python train.py --d_model=384 --init_std_router=0.00739 --lr_router=0.000321 --norm_place="pre" --qk_norm=false --init="normal" --init_std_o=0.00593 --init_std_down=0.00593 --beta1=0.9 --weight_decay=1.4 --schedule="wsd" --decay_fraction=0.55 --decay_shape="linear" --steps=7849
Below are experts of layer 3 (counted from 0) of a mixture-of-experts language model. Rows are named router (the router's row for the expert), up (a neuron's input weights, with its number), down (a neuron's output weights, with its number) and show model dimensions 128-255. Each number is 500 + 50 x the weight over its row's rms, rounded and kept within 0 to 999. Numbers have three digits each.
Before each expert's rows: "comes before" lists some tokens at least twice as common just after its tokens as in all text; "comes after" lists some tokens at least twice as common just before its tokens as in all text. This comes from a sample of Wikipedia text that the model never trained on. Tokens count by the router's weight.

# expert 2
comes before: " of", "s", ",", " in", " was", "ing"
comes after: " the", " a", " The", " first", " television", " new"
router:536486475541480536555456581460584441493476415447538509477447571615424556549409476461531534490576386537489587480502532478526341485489537564522542485468540438456581571509419507438484506546519515562394587404494434446509498597496457468501515528484515498508474495519528490471521512476449604481450475540491573575483440559584419466488430434516514565482493545522453597388443533505474520485451
up0:473458498548519546593506471468478534485463543535527607418498500515487584452533536527486533531474453518496489512419471448513573534464522470504405552485465410497485547517539527573494452540473473569555484593532474497607502538503488596538480547440499530470384482497537532537505525476436509511562514551495522544604493413541448452528471537489453452554471512694450529473510474365478489532487
down0:470407454498529560548498459493474523419456478511515538432550503409535474548536451482467515553487519573528554461423480472550461542496574557565525578456584496576521422556580554452427514496528510503494538552506469552605475501489406455481489487542501628401538581619521421520424476440476502457448469535485545497547542507417562523534550559497498511484589565462577524600466564498563531456490
up1:565566550427545490539509502403509534421577596518539518486540696546527536425415452551490470489478507534472494519514370477485563424510568517461420466485487388484510465461461536503468516564532559550506481519534504520531468567447402485518428552414502513507493426505466497559516420469490430441479515481499484449521556480533402490556498499444548455548522525443451446415462599474419482533500
down1:500580472530525577543495565550464463485448635452454504516555572576438434500412549427481480486450589512511593449492499477488477382430508591559409618455424454541464475486539567480499624519449576535550563412555496439429442481462521487466508476442451442529530494519517523448510446482582516526515512520476592456470482459498529538474531547577550493444457572445458516526538476510610466506562
up2:523489450486537557438540483494472500466493524489484589469441521544529490444526636539437547518471526460573488529491500513567476526564515533500447540449463453564500554405569501571448487518517465444504532596566530511546571499534452538507492492459484574494469509431559522505544542617494601445510523473524424521479532406486461546397453486465516495418527429429499458577549472561501535552446
down2:500609448481491406522552506478420457470466390557618632525523506438536483482522555564515497514390480489537580532510535479446475477423522499603507514472509481487571510524560519467560488521492578467479547477461501471425546440523564489473505553513484543554562461489412461445482480509532459412451550550481576478530430504532567530477528488496532489524538597515567454602496517555576535493464
up3:555483416543502504571573516564466466514527465423572512486509527485474503532488466393608471512525553505527524517582565496450547447516523517551512461519486453595470543499446549502464564417422502593526493507494514470472539537517477458392432529511468536490461594511509510467525495576520449509512510503528574591594527458391492578515538490565492538522464475558498478500425498542443508449455
down3:485447596539486475518507550457537466466447386498583496566519360600529471457505461491584556533492502456422546489357505589548560459432475428571438461439501577495516439493512421606561460316466454480472483493505496421509519403548559539493521575556534489600452499566499488493602545557560428503523441508481504497492478571487427460459454517466548478529522425480562542512524540529462478481533
up4:548566518582507492480473561518523480478510569613454484521490515495506533375532597461533486454538515499480501436462534490459498513469421639534484524518516530465392415399554585504532489401517657452536483493553381510540547545551500485514460509490459545468471472473481518486446490514531520511591518522486516479560562488464496473441552601479479496493441582589497491546522444515574559477447
down4:522478498486548531517433486526473495540531611485525572485609460483475492513418416545517513537516571500575531511508497433461486523496487531485566495555416469565443444562569560481529498468434502538504474565519472515566439434412485518485543535536475438444473507478572468497509633468528482461501408473454548494443530556530472402484499556478509579463550481424553480463470510449505544420553
up5:451465503539466523509427489536450504502444608497552532452511525492570472358400597594530521566623469546507451547508494440536504603568479437491432429565451410467558582498499502526512483578510546484530512506501560454461475517532408494446394507474576447488443516467408447390476546491507526477476477505473431489549423553452525420489500497558435463476516484528462561515543497486500574484526
down5:424496504543450478445446530549538569455551540420551494481446526444448421483584499506593497505432473503531547477483402513513508476537566451512506472458532593427451521518533533473573553430467461474577486400481455546474513635482558487534467491525503509497402448499534482569476482500599565494461461569482481424519491456468602530501475455454586438480432445489549494461549596615585478486536
up6:517528470481484497487542541504444498553445664522513513434495508501452515432451477480615451516583504523521459542493518507510505500435530492455549467421570418483450510547558481388477449605502479594431598546513423469455471530564530506544383504498533523459452618486444535477507518497543484408437495542583443574546463561428520444459560508602536499515504466556549557507400454601589527519571
down6:535520562533613614391457508479473511495546508463485532515455529456510433487441513599541522512467519579493551439396460462553368499526597565497489401551569550517531466458428566507542526515519464508518537554346587474530620483502465480487523445515467512463515569538491641484445550493470462500510519449489445414503496523458475448473549542525476469485523430460532490429489499522479503519576
up7:450539502460515481424478512542509472552477525558470575460551568418423523527503602481531388518465490442522563532422465471452513481544620486457549451381514410500450499388498487501525476457439431520501497463468603480400542520486445510498578458516416558497503460489543558453411518555459584495544507475440489514397455491558560451457549515562445593505532563475528470442547478582550446482421
down7:501503599498424507496439547465410544444497439536554564461501570515450469458499569500451569478506498479546512501501430534509484406540515478536446550496502483425496524449469444507566393557376440510484533499501553463491520454479387539475470586533463495447553470486587500489506488641475376462473482554546585475529417506389448518473425389421620426465485477481446509542559558499501550483501
up8:495478530545500555600511517478519540454518461506556522502451550527435513505432550498608521425511508489512464517455524527411532404467495469520489431626567499470467458509483472581527501493509480462489511403474458521459488545436463538526490509533435516496420551489577472598507469460519598485541564525551516478490350514529560460496477489523507446453474532488391578468546517451479488502542
down8:504543478467501465541591530486422485517453502601490494508583491473477402559544542424499421596499596511451470426610552396580587549535502522415520504408545483555539492501508560431439521536436499509519518569548455446464437498485549547532536470456528473458572488565512508464550566501494433399520484543464487510555573583459455622521498466565499603631544506508524453513523494460425512482429
up9:561502548474456474517506529526426498484422539548468529502445458397607524516587480534488389517449528480447497458416489395527540567540525499489403486562555478444540399442515502522564510509532505505484494489455497466508542486552497539565592528473457489524506416483548512469499585506464565505461518517500583464483474484487597590524437522489500408467564554555574436444545464521503514544513
down9:488507535594491482491635477498450515530425530522471548535514423432539443508516445400530489488433490615465608480317508467595544489496511498495487615499523529508607406501462499443518548579495443499524532474514524454562513465386422450471543541633562571429484430519516513475439508587479491403500444580622381473491464545493457464459414445498503442565546551482478488468469496516582533467535
up10:482465502529456458407544511562586579554437541496542609549669502499459515567504424578538499522540491509485544424515559533477480431446453561517522418524542492512428609513471459479429596517574490552503538519450523517462449584612418570493413508484563551411498571585497518499428480472571470537420477451491505563517521606503473493476479514618456498554538487416526460449458371423505446470550
down10:534553513540510557514541548523502482441498549515615503495496460426436447472505432500531501442516477635475492474494497515465504507502565513466512522535443533459499518491492570527483390449473493502491509488438496472539570651520450515504442476418430442476459425523469500391502533504505478521542694508443395476616483397457474499472455486514414554580574497522581431498588541476471486434555
up11:572497449417457439545435560420514541541413541563559446530510576467468473478643383501534442486519511570453532489518477436480543421572520481464522417403496464545457574461499437539487507475419505512477506462541474532447548518541455507610529575406522510530432548488509621493555464490610559441487518485463487378520518504524441450458611562529481497447465450488540500549444540416592499465559
down11:480510555509463503598420496520528436430529472509524505446522520537474458499437431407438545483499457435477587481508431477501501461469594509597536445486497475529548568479496508559446413443467478483485533490494376471569531513513520531590463526455583469546534452485557447555628471510522515535380531529527477503552602457556523504514576482467496505463572458407440456430486472522483450390539
up12:457465464583490500462474542541473489560466571522569438491503531450419435418411439473478498503545511540509511520466468526375589448402557570496496529528459619520449581487529454504444467504385412557474414475411494467412464500439460500497558489597380523504587514601499573527541525498553495508543573540446523507472468560518443490448495591555453531499446557555412627457536457496480480533430
down12:589456512534488533519387531494484511483540424434594472565541453606452459471384517549493570462476476551457537572477520535478437423512546549615538415501446531532453511565458572534404445507413442453467479400574505437489531459498485545457502503472564429411494439570515539596540470563523543573536528501465586584463490566567438545499550439469501443564511435384522488419571490540543477497509
up13:514548492524450521583416518539504558482417451516488476484447488416552486502518573450523479531495493501543563444523494494374475545502514492432545522478466546530530497491608511518524535460415413504589552525436537495535511501515434515465580526532479495546553506512596410521460498501549554504468434468485543460326460390503477459517562563478546571501471490586420490510509488627456436533503
down13:490557571515521492452417561492552479435462543514484498448526443532446498530400544442532566460531481432547463448518446488487526578463478460538445608497608397488511417501525565535494539525515493451516547496529459528566560454553553479457452565560490542518470509553555451506472491581565381487421501538473533522339533438482403519488587423527523470473584481486545412437566494430550421481443
up14:627479456464520563508543504487455518446515514624514493449496441495460526548478499441505460618524543570505472488473473437442567490509506519504541569465480562395532392556461506524472548487542522499479501518455510484430492484549498465499514441484496524452488572441484541613525483512523434457462522516450523468449478480526470481544461506519563509428511474474448519442511462407467473489405
down14:602546534422459488454522483501464428504462417565460449373546495457598480453558486486552369579449481544578419447506492489551513520588476519382532520487513540569465484475416518397490536460536514601581513431499494583468515433525505481526515451445481485496552530467502527502404533461498480506607449378546500522514463502513485487443507497501456560464416483546564518485456480498468525531471
up15:540521543562522528538437515595481473546382571379460482497480536519430375435465463444504505432535467505477497544578475597580491499507516493456407555517549582473595487539504434395489449556468523492391499515450475513434501501465467545444501410641507448482447446457581563463465504443474529517482444515483509529491553542561480577482462503514463403511441490482501527577506441470518446480502
down15:474474545406594512455487546517499586461504495566427531508528446475487520594511545558382514429505580551398527522468434507477471461533493506425525452552521632474499631529506628493555546474472482368442471467597412472459476439493531497558479564494451454596542517517495489564517536533581540469534475512623534453463550516476532537492496452498476441453477524437531492492492490531525539518491
up16:537463403470496521535482427492559552462580449468463458534523480539542361524488469422588470477559542610506413434508565541479482502544560542506492495556540502528541493468448597486493491540460452481540515506460565480527444516504517506518519416504532455523505626498519450570462472494543529480510514499553519506500525477478561445558550525515456438479561492479520557422436569490459593527490
down16:503593525504505503500474487544538410479494422458558530556543492433373536399522416503537477520473537504552439576433518454588434486487496472366445464511495502532524428565542562538496555461479402417622499522497525404426527540516528450424555484483555467513496574602506536555488470465592445490512469490519457473504528537491456414470546472528598420458480518564516565503500473473420501487499

# expert 115
comes before: " of", " was", ",", ".", "'", " is"
comes after: " the", " The", "The", " this", " same", " first"
router:487486474469496469518433558504571477458430449528563443461487597582450496593510499449590511451552457575484532538396491462544460414571523541517505518437527491506559580526454461505487509569487489526403500355480451463505484514409468513568536513428508498479491492521441569472463505384500572423461532532558541425480470534512494520439500554454539590468441530549461580495431476429490577509468
up0:577510548493525530510565442483454482520511416406554601627491614473420471512493525475455554518453457456536490477673554581460424502444453509439489440506470471461414488465470512520464552506418516421397507557511438459504470420508552509543510570471526533479512486543521373500515505487497541539556625474501482560561576424485503522516458499470526402530543478398545370577508528547451403441502
down0:504587426420534495514476563447504547532458640513491531491421553534440474571518451454510514545531483403444469509510490440576486525428523514575455526541615580444518506489458443452515495536436574582553488459473521498503456499418459469547524580443439486442484543498565509423444474472445435522471517552446517496481501485499511512486482514501566524590544504490491531557443505551464479482481
up1:482503450474465472452554495424472492511531463433523593536510519542452531492568585488513543529511542501509527458499434504474437482518442530476574546522442560419450453418606514434505488436508528543513521479455467550532516423526445533526557508512459533558544538520582488571457561439416563445526497511420487474477499582479476513513546414537462539473533464412415507421465484532439530507459
down1:552484546500555491454458490434439520468515503460540473520545520474461504496503486513459503544428466470493514513531498435463544534473448464434477384515461508459519608424487429559452419488555538457453514579498379560413511412448398567496449473448576408514502441536502451548445452449470493628527446450503445520563502418541513526496509464466417441405459494509472514479536464549503418488568
up2:547572485484498503470394549460561457517442476472481462507538501548464649471526540420579437424523524507518479554471427517600470524491564453556455573476516471530449494478565422472466442463563529510547508509482520533597519531490530468515515447540491468493517403557564549566400516443427492417494508594522516515511495492524533504587505458510456462492567497532484468414531429521475500545553
down2:474450400436500492488378472506626547519519515438480524537459463471581456427531467477466519420478537525482524519493537447490477507534531527512512530509559427490610460538413532521479524646588444535488536544471482449543448507503526531497546500463405481527470458472555493484543574656522601473607460488545524387564494471556509426485450497495469469503574445499475504577443419495486461593527
up3:542563536530504458446579547480487610539535449534468575415524368471468477497329468451465494468554479549489516519535587526528420513513452459522375511518550442505475468546519564524477539351520496491525533571465551427565566497588553487446567446486522583468416424449500548520505529471554483494488549567551476453486432634477530557497384530487470409454492548532504492491557554478613493522488
down3:464565546468520473518440442471393535340555547603498534467521444485517431509544464507512520431458641464494548538495457517546535498466531496465551379510382470477424560494516597492558466555432419556506479449480471502438550507598487527543452453448520528504500551465608523473445475546522474454556581631537383446518453501473493584512436428429512556527413502441482480543575479546442518515540
up4:460538496461523538447479552537588631467533571559510544501478368544539428466534535498571508457579504600485498545552499473490453445407493473455559577511597427509585449477476469574431547427505470580388552498416438514478510547393513478501480489620452516429581545532492535497497560566480520406425413468527473525355478480516479449453402476510508434542523493393512586415474480492529432543519
down4:507486441526471497510456504418583575523581504521478445493462433434456509487508476478458579522492407515504485444552510435537507576466605519465459492426629565591487462431490474551458452513562494498574498546490491605551514590484515385473472457563425561567485449568470481463401427460535490515479496526552476405491519456474386477477480492533539495538531493490589512441533530493502548518543
up5:512548540502526511527508483532571470580428376489429490495545403505464552501564564621518487418425448613469331486606514458608481482567491413512457542513514437595429558419460593450499506489485545527428442469541490499522482518493512516498477473577460463456525554497556494501526577565508478450451447468575473500526573498479484553495485440494397452517496529534480551449528479542594534465475
down5:423465528501515583403458521534474505498535520407546505529556529502525482467483573490530542495487497527483427546499501452479464440462423567535540442519554558443487619398521605514541449529449488494503568473498452496551493464391478517487452568523484476520456475486447498580464655510411535499571478564582507421535511476416548464469365473437463494451534488544481492426453375540408532536565
up6:542518538495439481464500501542539413494470545440554498465501551588506589508469592436473513507417525375463539547600448565475535509484556550479563544525500504560514387567546481424499454436549544479524513578477487551526507525466553524497583480469485501441504469497439523516491445444475357553449529463504439681546494536469464431469424408534493527547484569397446445500550466530532518443477
down6:515522463374496469517598554520474521540499566439488435417435488504595515368484443502522499529502527480557564514552508460512448538606556591511504459459517463499563571507480451524549528495466452559520487490451551453510557497529534602504465519479451523477481529363526467534553520494445507467504596539488472513492441581540512503464475514553507568470528501530453557592497560412434481493392
up7:437466493490500524427556501465560522527555430506506498520481490477541485491448567546545547585464411467524524509358510412548494543418492450493347653547471440484473473485421545504457547468509492517428516495587558505537559439570384450419546465534457523501491469523538579471507540450467617484494463447456401497532438556492481528564492450497513543578442556543413554535466426484483537507392
down7:517462465508499513597468552536467572485499580503522560567428476487468514555431467498482492517510491454629560580401452502479471481562501522466616459505544435537560470619508520486537515538500492559458442480507569482493542474571532379526469425542502454524471540382450435436614536552485541526468504535493467490468527484465546521512512438458327439392524401479436470536472493538488601523454
up8:506534498511443515468380444448551480549564513540523572528494448521487599448461492499472491514567566535496562499494456542445615501524484578467520524422377485496380531545513427554508499552470443519549498521515511467538563534522535549486471614584513436413494513436490421540575483545513518483548462555430533489490555492527461565452499504541530462446535515466538526493484521453558509505371
down8:432463538562503585498537591418453463471484501494432515511514407512478534467431490604561509483486481439446571568502525512503495503531482446629567537492583416591537425376603513529464560462534507457580425460464517518487492546501490525530495522539439541471545567571468485457540565513439444546507592484493551615461480544538466541493514481501486556511518516574479464465507548412496529450419
up9:484491531515487568544522455582482511502503527376481541608463525554575561472591409470474513484546467482497394436442558459597444484482575526451506428395541501516570560459461544532575498526522514471584437439466459481426480483447512481543550580629566539503518489463494507516448549531478558391483503462495547532396520540509534592363475492547476425486515417491482517529511426489454531526515
down9:490459479463442509548594501387494424593524574452450597414523521479505558499485450556495525564481458481437495445490495479538490501435579521541500537488487491443438560513499533519459502545522502513465506527464550518469457484482444465418559501528409569436509472485514598417500533482490455497475527498523529537460483414504423480482575491581487504585507591504603416527537460511528465536485
up10:551551468539574541511389540513510539477430517506521503362484393532458543451521538477500541569555561578529498599540515547558470452445435586529508512466493485563456585532552479455461454505475508472573583505479479531523473493441417470498316540498502484388471541497503525453552481515470427447388508528499340437564575468542511452533516537545546575485446498478601519503534455509542521530519
down10:482433478613454591554444504510410495534421488488482512507457485452543494552520551537518568418599563552506471441517491458494517575523528511485477537477550499475446539461448543513570605500443534539552582477437513499536538534455545527375503489557405490530495504596518462543543524608436523491525549483427531561413509482461448515507497483479593564482416552483401398550474505477472568556562
up11:564515445498598494493540598466475602573383586482489510554449459479482530539435462473506559503401405426477449505641553412496492456534541487462574460397500421469547507501589449520480448526522507471482499445484424522569477505530470493510501596530502538495455467453509513520533543593427551509514483427453528526516460491541421516428466508550457539551463576433507449509535528505458520447528
down11:478435515496478496617550445524526459517474465504539527490448546475440520511524507552538470496507512519450532509448534509595404470548452463462502522516516553433542458542480422578515585512438454532435422425420436487474574435499478467481546554485471523543524538481469499457536469514440486457492633595557475473501414517496443463484459444573488576532590563505516519592431500485457502531457
up12:616491517502539493484534497517479499519486487518525555510484506494444478385448559506476542475450577540499487450487479506476623520484489545488465597548474648400481438508525453534518429522460533608506554523505512471545533434545458520518522508499458555494528440546531463501493521465507640521570558502426610462548423472492521454547516521507460534518519527452488464523395564482486520531464
down12:450581501479561590461524445493487478501410551552511532483471508448583524481506537489446474537429483487614466595454506526475519521540457457466498627473420436379489579427455407420501546531430542597342511520511596495516557486521477516469437470462504433518550542438463464516496490431422522487490407535521483489481407416524534409473563483589477456420480381527496403497570526529492472609483
up13:504461512535492523474527453446476467579644453521429519455574533563447617523425498569402563507503415432545482499477340531488409624587527528469577515537424587564501473525453613472440521442469421596457421510534504511537528479599497433496410576563475473508479493437471467494564389524437549342544499511432494577467434516504395508538586452537627542446565489519516505515360467550465487438502
down13:496555513568564517472490513462427430503548603512469433417501454531512512588424462543500520505462522547526556470413558445399527492511545462510493427525508629489602540474583603439412407497489462492531449441460472485519519489447515500608380418443517461566582538585514469560531540530434463482470466438526512594417506540473544492483580589509389569442478409474503512475582490407531553437534
up14:499516523475506457572524526449503450514522481489481520477500476511547531496483407481499473528555650507529483473425547489514424540474465494476463493489379486463531461444379549550444425472464537463423490528474482536462453501503512494463553515399475536517505479605502529540454444535543521434496497486553497476500506471577535519516461477485493554397510530489491404435616598487555470489613
down14:504480527552523513462457496553563555469539500455573449439422507502507507434554498485504486487554442482518538420510480399469444490507492500459500462546509612496480449493478552532521503539542578489502420480556441491577522463500557549450578522539491441413431448554546551529489575490509565476532535490578521460543502534560588575487592633421464506432408482511504560558547406448479518508506
up15:496424473506550520484492486447523524538467496537522519582477461509439545431487510396534469559447652561463451506519461561509433466511574513492536429580521467504413520554581441510498472612432442497481520511471490529492556546498478502484512571532537485428493488444460617540577528469404544542557454442420533578457456457544540586475491459438453485549435548453464562472569478499505470469430
down15:450440564522485519582471533443416451548412497593441480445532457402488449542434521560565489539524528505496563415446518530523470512477576515512490607561493462465496488491514506502486476518476540547465599487533506541497458566481489563404465503422573480471563547452419532495549396464479493526476479481501579479564457479479447518459595500530562629502483559455547492442569507476456508573517
up16:476487518441496482441533481480568504455445507495561493539412370460474482517439549536467567446525473493466504471463467577481453436471442541468430605457571466451524439472526456487528491400586556535477511562454576520463477490513494533411542510499460473476482431560516482505408461485490566528462467594535560649511436526500446512437489440524502422499474499659478524433511472480439478514492
down16:464568527543494480592445530509540565472499501428482558493420503503475402563527529550483509473530530486452498471495487525533483478432476419497543426455514485492457598468485525449461566473523394536577535446553541463438477507472515593444448500457522558488478546551501540583542454460566511569523516558527474543555555487530617583552522437537379452501579424517510514448590564494474552541462

# expert 174
comes before: ".", ",", " in", " of", " for", "s"
comes after: " the", " first", " second", " a", " World", " football"
router:541520490569453495487453541507572429501513448445568469411468532628489517486427533550542528551535433518601556540480467500577384455523495607442497559417483447492568557518503514528480513507543490518485579404601485474548525509444484478475475530431528500487429448501491596403494542475450626339454492508531542519502442506468413478437455506536570558406478538538478512488409472489495591541543
up0:561555587494553530599464498447435487495452502464650531477576604474516446619452447513491494457575431515490463533476545485527471496505481497536466543433533380500483564427538400574483524531485553473424534552605528472381510535378435520489478521583495484494480538448476526440444483581483489517545533429511440407517429506512507479422413562494595476470424359524499472530418565464499514496505
down0:470520462473551558612491439437519467573457513586555479505503432496544504528559425516388475545503559438507460542483550362459415493556449510494478566480475414596496509491463406565543648555504433528491442581451472503450497507540509497463518493460559453445515515571519507468444455445548445469551618515481543434503510448501605585482555569497503520489485472540490533513491481514481497504448
up1:469459578502514469487527513509501445504548560526536500519635552515483510472499527519438412471466494556489461502595477493477386461500547517514556364465475590525544451414493528461407528497507478508456581552490406511506478449512495478452510529469540445530494474574580467539520440465551425489491458576446629459446463452504529543478403439432452417534500501377501434533460572449511504436497
down1:414452564449482452423520494460443590413547513535551422513480471505596536531517435455530542471503514519451508547444508484539552496522501474478560460566526612495486513470416514507462412577513470412436616451547522503514495481525572484503480545532488477553540472486516502559446552516452538480492486530509500450491488425488508459469625489401465478534492464504428473522503430485504441464537
up2:608517457468516514481486477492477418618483577451527537500495512587437463556537497506520490436473456537443447464555437488528484497451501456437446500559557529420455432441527566524496548534489530429532413424518521501588462574574556519397584441475484539457505542556551462543447514407572514512528421475561573553556555452526536530538489487498492475444484547466518453568519521501593577634557
down2:489491520448441513542538566468544422416471627483446519466533414469531557488521508533511524568482484587538490527546539465390490554560435479527482449516526430422522473494531499462479552499385483513568459456479559504503484337515509511486485461523420506542588442509556511470530528544527522547550446479478559542447438654445481503474482529594513523454558561466481525541464512537572524476460
up3:558464520475520456457487508541535443536501486393505496477489557483607478434483467479598447469504582518511534501472494498432487505510467433487451491593509467419484430480518452484452434557538485462539429472486489490575378542494510524482509556347422510455483530488449570521492427551408384568584533625488480452573431544528513479486589650557487497536396510489518478469484515521569443521502
down3:494564455545520429510517482563544432471467607388453534523444348510494489478415459528520415430442555498549526432595497569510452469549547519514486560556426462473553525675535525507448454573485451498497520480480524550506448567422533529492514455513567480433450481431543506530486375489527525530432398508526588399526528486469450482502457426466508570552469556450576500517478503495488566546583
up4:514558488525524560524452569491552529497553449537528588521538517467474490485473439494552524575426590494489545495481468515470510573479540440539527597555448521568425481528529571495400433542400413534456575493643487472467503525577446521571453538406544499576528441466501495488554545567502532566434575524475548515538562510498366522436460475524542453484511563511500494513476567472456469614374
down4:502447541504455431505460551539546553491425553492471485451549500520355518479575487534479526418483511506554463499495481485446519433532507551540592444547516516429519567542566551475633520473480667513495472549429497458573502524420530540481604477495454513435446417428464498497506466440536510467550566469497488524447438438502584518521530483556546543415404510580527468510496500561514550534539
up5:496456457446486505539405505562555524507508447398476561505546439583475568561566514516451493453526472452517576464452508406513588501527507436504481500510519511388536533422575500502536545399517513406513471470491503494523520480431526535597533475513498548383495491485586517580511477461476549477568501527453507534505474462490558464545621461463520528408493436562513494531489677440520502619481
down5:606500414482587524566514460480508488542537553422461634572468438480507503503499567554442451450457503475455419517491513431545521475441564514488540528531595466424429455526525567366519515520497513517631445493476515503472500479499584450460478518463496493463503481486509567478519534586547454447493504540430418443511525500476582501518472542495523507526532496475505520563547581456583494456557
up6:526520634527496555573509494466489485393490623427497535497547455450446498566488437565419520488596534614536453524398605439450479469437501535539529500525544498425481456509482411534506512569439541486507504413452482436483544498524468508465553397410606516468530497457496452520438505479486474617481452492507482499495537569489465499552494491490529468499360477447402514537465472468396404505515
down6:540535528496464508515543526359522549532468550519556497505559504405500558454467458501572476583524504540450496536519429529525449512505468510672457505448490480477508388443407393519514497476591492520562443459461628518422505528589438477490546504563486525543540443507517552440501457497515536557492509482545499583413501548455548598488477598448510538509424560490498542483472533556547456504439
up7:568461584490523585527433459529474498532563534473589539533479526488471583459460500520501414398416552474492458554565446481545473555445456507460467574522582532474565525448456579515523541494519597507375509446464530496375478529452530510610524538578531478401535399513448366519464536474570461565458498431471516482456524576543475609489523474511466386527492544400469547428470565538473482514525
down7:486502519561463551420526462537466484484468449552554393448518502593508387539485576501542554476590451580538446434502524537535483584580461465500487460415465607469548546450494535521499533606371529519551603517535444461495546578468504507537517502543509395495535450554455475624474472576434517482551483471471502524373509444488506501474539420507455460434571458488360440466488483485512491452483
up8:454464393543510460520482507483480582442448608414387534517472461522500438385434525475546476455448465493507497444612524505597572382515561563439564401524454572489551432531513578465432568544560474459595422535521502554565556492517457514386394529548527533455492457514466435635540445528446510436492574499538470542573493447493514533535405573463493420527484566462543450530516417508506531457416
down8:507448506429521550435450583482469593471564495470488569544445464525589550517506522461520498459510543532485554514449395508536519590518507496492478541525530544402485455473489450516475499513504557513440396491488531493556427533516382495615474503494431431530498542499521527552453585548390476536505473524423503532495514441473426519499531466482476510435505410471411536529487519442498435579427
up9:468500454486458521494480514526506471535570459543497536527501493524483502467495484525492482540418433491458549434479462482513429497507504528448520509525514538496488542388525608485455467480544508475492519430593492490488608511499495501596568515426433498552490489539491517474567571514531566599528522486444495474549588474459438561519537448564461346435483538549599505610491493429466510449451
down9:507473533482588434542534563490479437553493532461465594517508511522353517573535539587560508548535494492517497483484588450475483460465536547520530487492517512431518529619495444429609541484384483502517534446532538451526440477543517596495527541437493569505472413534528515387490502534439441530513508523470522498392501521554551536543465462532605517501437470591502529495479487506400500544519
up10:453523502506491578586488501507566491410499526434539460453478576586418582480516473421474511453548528540434422534466512586503532551502542487476509449518536548531396430574587505520477503427450517479565409447511494451501494545499463499443502438501538504466512432564545508522520479405488439537503530577480402560532576457549527467515470529509546492559500520549526531520405454537563518468541
down10:532409511440489522519468572493576529449531516547522524557456560539530495508511495367516471512496489481499493500510529496561471578610466556500531519589551611447524476499489477580458542567507522448386432529471466518625420463503518503561465494535560445498408514523461549477431475465462519443540516487501555524531469455557501536511507401476559487471511450456516567483479436443581560515423
up11:388536487434506492485488502480553513429541378569553482538565475536519457434460466502503498526597595505474512520479511466533576528420498568556502457518470579529457475510451524588424549528484458467480584418545390492543452434481542460478417538457473452537507590502458525498495515504460485418464579476551455560589377513462503574447462461402462515509537567466545487581566402465520513503431
down11:421531534467523427551523539450521483577480540458540589381509517424395486508592489494462449537504564450520522482454544477485489517556527479483433436567545505559509444674535472526498568523529478553475514480513446515551509572494503490546462512488463536430436584492506465433482521530561500449582553545467488476448499574400444494498427483478564629464530548561507478528548527465458466432454
up12:492524503579507512550502437509416486511463390562584502536561498488487525518459503507502536513401546481558471495491530511528460418479460572466476364442429410435471512505523615432465534501486567468484459404535513475529438506521531476425517567463442477423566489500461503501455445515496508450410564438634479522456561498547449474503497513464450513386500545460574543546649546469604529591473
down12:486417579527425564530510466553512521462580511526532504506576446509455427499454542546497538504512576513494528481376581468506492512469562639506500497501481475455441494506531492530436611512472470527483540560508533475473559541415435500461544456464492556547435419526511524489505527570489511471514491558462555598488514489483496383495547438539496504469470607533482527551500529514507527452459
up13:551504537492526435458524512371490588502500497529611579552508436467480430507546525531516496485508510475527459608442473459485456474441492486499451475440531460497531549440511556564581513423417540489626437544459495422566616523407483470587517570560489529477501547530471455416427497393595480534424368466501453349481482518528641537608393417480501516527499415441504513565522443525494489519475
down13:495450526520515549484581420535480489506490512547509417590530594469497424510516491457475472477513455598471554483534483472393470427500592535426549469483535481461548522437446559538532511468552489525540441545490492532542530469510439513448433524531527506495518525555421548578500486524428491504497517512542451552499448556464431506484501524576470505521491480466413456399457470551478566466534
up14:555511495479531441510502494491468439559420429495467396499500497477411482536418559390506453480477560540582476519517475504432619508449559514427590496624511472513563452524433644455445528551569485518597493494519567564398466555548513457485558478489495489483513505492443503450475532477471459443504519496515494555543391510529545492535529539465421483479505429567540499449517461485442517485531
down14:508493506483485495491501555457520484464531480539532546465425489519530486551556431442487465463506468512465503530453508481479507478511539387491430530560444468488538549459509514547451409538447413520510503448494535538450504511419496435466560527484497582578470508535482466441489491572560541468496471550535451492517550560554513481509387494450452484560610495595503555382505522473432412436504
up15:425555535546493496501493545517530438431583507515495536421543507579542559442471454594459403423441537487498479518472529519437520547519544523499393503456562461542426519521568458504506531513471447500515423601469548486493470529530493506471496482591515534364530515498483469478490483507401484476482461526461483498532610606501507536444507519580510429471595484433495469500506610511494550571461
down15:435585491520560514515508543519532437516482607440441439494440429446556691491488493626405468568422550436515454552547490521489395513548473467472532527558470369540484520612478442578546486471513460570570577503438531603549485566498495450435526511548428611396510566536490515465466511446460515512456496459445537548499514534411504464495512572585517506524510518533498465460512557521588482490458
up16:457479424454516504577504501519550532455559547436428495539520498522392447534484541530598537446509499487439513481613568476487539441531469445531555457406461475479466392556390506451518517438605503506468569596520503560432463525472500504463480494451400501555487471503527478477504474559498404384533600422555571495452528449516545538455480484496547591366432553488594432602481400547452538489434
down16:410549582456525506460561528514460545530537466457508521502560500569517488621536479495440542467530514544409543520441507429546422425508467445471537496589502399533473467555539479469423524450470508494383445493589428501461530540496438540583512471449502530548558498461458418537471492461539458500429556525358476447515530493461522471548531440514471535458505530425474445537570582433467475497474